{
  "num_hidden_layers": 11,
  "hidden_size": 192,
  "n_experts": 64,
  "experts_per_token": 6,
  "d_expert": 32,
  "d_shared_expert": 0,
  "hidden_act": "geglu",
  "moe_layers": [1, 2, 3, 4, 5, 6, 7, 8, 9, 10],
  "router_score": "sigmoid",
  "normalize_top_k": false,
  "routed_scale": 0.816,
  "balance_loss": 0.0183,
  "balance_bias": false,
  "router_logit_norm": 1.0,
  "init_std_router": 0.0202,
  "lr_router": 0.000538,
  "vocab_size": 16384,
  "norm": "rmsnorm",
  "norm_eps": 1e-06,
  "tie_word_embeddings": "early",
  "optimizer": "adam_atan2",
  "learning_rate": 0.00207,
  "beta1": 0.9,
  "beta2": 0.99,
  "batch_tokens": 65536,
  "max_seq_len": 1024,
  "train_tokens": 374100000,
  "max_steps": 5709,
  "dataset": "wikipedia_en"
}
Below are experts of layer 8 (counted from 0) of a mixture-of-experts language model. Rows are named router (the router's row for the expert) and show model dimensions 96-191. Each number is 128 + 32 x the weight over its row's rms, rounded and kept within 0 to 255. Numbers have three digits each.
After each expert's rows: "comes before" lists some tokens at least twice as common just after its tokens as in all text. This comes from a sample of Wikipedia text that the model never trained on. Tokens count by the router's weight.

# expert 25
router:192190100144080136156125129109130118115122142098087134148120137153109090103161118102152112131113124121103096151152139124092161141139123077065128103101118120107130107173157165196162093132213088125134094121123047121092186146154155121164067115140140106140132149132156118135119208174114171141
comes before: " ", " The", " was", " He", " In", " It"

# expert 32
router:073087144145095134117113154106128150116136089185193180116139103112055095123096137138092105121093110167111106087197118117187084094107128063204132119201105095145120102159127112082110111087098164117112119159165103126116116146141130123074138186162118188163142107105196099162111057116129153129
comes before: "|", "-", "–", ")", ")\n", "),"

# expert 18
router:095059139161174105101091114124151109152222095173146121144134147104139099097079118160069106028130114114139150170110122153120106152145108152165142090152158138139120138121113187127085146163132115075130134109100109127142060096087153164177116150172129092124108173186159147111107067096126104171
comes before: " |", ".", "–", ",", ";", ":"

# expert 35
router:205134111118126131178167132087167144148109133175151087156163165154139175088119063144131139115116104125156142165175170126148099134163171113116173127174081091077122110089065106126136185165186131184128147168185187137155107143142138100110118129130122096075086095112140077121073139093162107136
comes before: " to", " a", " the", " been", " an", " by"

# expert 12
router:151196143100138077165152081123122180157104161118133129128089160163133137129105112111120122121131089088161119154162114125118126164132087100143143186163129097161145112113070132212207146039138144117192061089165139140106186144069092127131132151121132070123089127140091143179123152119128128125
comes before: ",", ";", " (", ")", "\n", "2"

# expert 44
router:143156112137119120155179171112101172090195155175164137188143193121124092128157165167178167119159176174130141203120103136143119087131165121101146107147106175095128155167149116140083183105106093101170154102140159162118081082098175184079146083084179144049122156105171106091156143159149146140
comes before: " |", ".", ":", " |\n", "==\n", " \""

# expert 30
router:226112132122139084159128159163094201181128116104143162172062147159108119101159084115154145144154130097133154102070169102146102125123098107105124117145136152166108127095142135120139135148133067112089148156156113135086089108089181082120115099168107154170161112135138135129182142094057109167
comes before: "-", ")\n", " |\n", " to", ")", " as"

# expert 16
router:097121150139116131159178144177109157128050171166141117146166147187095130140096086114111082137092109132168126123091140123108177125069102095166113106104150107161140134117100132134085160143084150109158113132162110107110160098145150108073111151188126126140141105189112084163125136164100141194
comes before: " |", " (", ":", ")", "\"", "ing"

# expert 11
router:098129128091078130126123155153128129117167173136100129137101116094149099127164088136152192101075153040169089189146129110124128081211128166142166136167155151115130172183163154118108121141090140082143144073124134144096119103161118109121066105148132199198100140163104055131136105145074175130
comes before: " |", " |\n", ";", "\"", " tick", " album"

# expert 46
router:090062154137116141095114154101151128081201144124127149122100142095199123128110173159102094141149138102089126134114113094165129198106089132175112143103119165075097114170162119069083133109076216120130152136118194120131128129122132074127139087151144097150145142104099161155149159116141127099
comes before: " the", " a", "0", " \"", " that", " it"

# expert 17
router:139113134063143093114127141092098150127160097059079129138064137126134148143059163077085122134079144121168121135137145124091097126167136120138124164082124149127069092093121161123096109148198117173179030121131081130129167122127141155142172134145093166129119127096105108192085124102059176117
comes before: " |", " |\n", ")", "|", "\"", ";"

# expert 57
router:144114128136092107077126101174127112094156104148095129129198073086167128155136151149095145145165141088087147129124131144105190091099148096158091105210191185126142144155116164161081177106091113179103125164116122052105190157176091126070118125139175141110150098188163159082079150151070141183
comes before: " ", " he", " —", "ed", " it", " W"

# expert 2
router:122160112122143136097109101091121135114136095157190116101090141086107184174094140138112134177114116113088141185143167141109105146120117156156129082128129162094112112135095106133192192195179180107173169155128107139139070117123132107111158124135169153145038158121142144110137072119107117203
comes before: " the", " by", ":", " a", " in", " as"

# expert 53
router:135142122149104183114151079101085147177113143137145039079138167139180166100146073102173139166108129093156116182129144126098149095128144142144108167177136133110128137161120160131090140147115121094175100194130181133131136148111162115113182127171140198126147126109123068142080072165089085104
comes before: " |", " to", "|", " of", " in", " and"

# expert 49
router:127168100152127122116128102127101114090127141116071172150163117184111111128123094109097138130162093041110156206146120115204106171197184153167115064135153161129176094102101159126082109146136145165173135118120113136113129105137078076096125140128140099176113168115116090185184114142086115104
comes before: ",", ".", " in", ".\n\n", " (", " and"

# expert 9
router:100127148115087105114137125122068081119109096151058179066120174085112124129182139123095120101115110117096204119125141090074023112116126147148105110086084098088143094179089050155093029126091085108125113145125120127111171147153124122120195162137116138124136160164128173181128148092152092064
comes before: "|", " was", "-", " is", "201", " of"

# expert 1
router:100076157107172116123154098195058117133084128147087094106103112135116139090142125096145155160135123105137171152168154143120124107133138075093138121174133183127095113155091117140116078105133078113086176149168114168093149143104138082164164138125172195123153182158098107133098116121139133134
comes before: " of", ",", ".", " and", " in", " to"

# expert 4
router:092139213104090128132149134183129139058103172079090089086161155120107100114131107122127113112163164130111105110171129168103169051160140105136168073149119110115135092102139143161099120131133090130121082125138131161077125081122171103121096086099103084115136111086136146159156147166157108140
comes before: " ", " the", " \"", " first", "=", " season"

# expert 45
router:134183216191127132088098095079127112107240153137161192102142119121065118149169137184110073118148162139140134099102079112143135051087103117101142084131163119104135137098166149114158136129171117151137116161129111115095126087061082137158049055117128176178121153177141103064169155094118147125
comes before: " ", "-", " the", "|", " January", " October"

# expert 60
router:119107106097164146181165127114119163091147080123129119094156141149110150113096125127111147091151137088100138163122135140156181089123172140090148137129143197109126108086157145143111108119140128153181079085103140124044138103153119149106065169140187165128141120111098096130154135080166107116
comes before: " ", " of", ":", "\n", " was", " in"

# expert 20
router:101177105122107125117151120119134107136116106064070160133106136142094131075160175086099137142123105152189169176137184127076136135128129141104120137120145119136153110086095100132135085096082045118095129108093130202188131150097110159131182142146153114042175098091127158126168114096148156101
comes before: " of", ",", " was", " and", " is", " in"

# expert 10
router:104184140071141147089130155127168138115200095142100130148093138109163152109174110148163164128104176072173080170116125122158063076153183088120116179115138117103095138125111097115147151090076174147139128058156169157189155107184110172161079149106174145159148171155090089114139123086135096120
comes before: " |", " of", " |\n", ")", " States", "\""

# expert 54
router:139149144157145078089140088071104096137147143058092139102095168119168096107086101161117106138120131109121145136162124149119146127106104178116116070113148077104195067191133131121122167137179148101142140173101048106153092167156096108151150143129138159133092119113141096145147053104140155136
comes before: " ", " the", " The", " Green", " he", " New"

# expert 5
router:213089142101128108103180139062138161094153130118132167119179118121153095144100146164079138128146122165178087135117130088084149109108143134156155118142059171134116133103132078085044156130133122072077122168163187158147146177099128090192084179107123139136186092147124133116114144147115143035
comes before: " |", " |\n", " be", "–", ":", "201"

# expert 34
router:126117111158186161153111123144171114155130106144092124106111133118141182146061162135145173131185107139142175053109121117182109140169106154222148132072094126125104119131109143088159148106136098102127160068164098101126165113097125152151117103088095137140106174131106089086134156117129115170
comes before: " the", " a", "1", " his", " The", "201"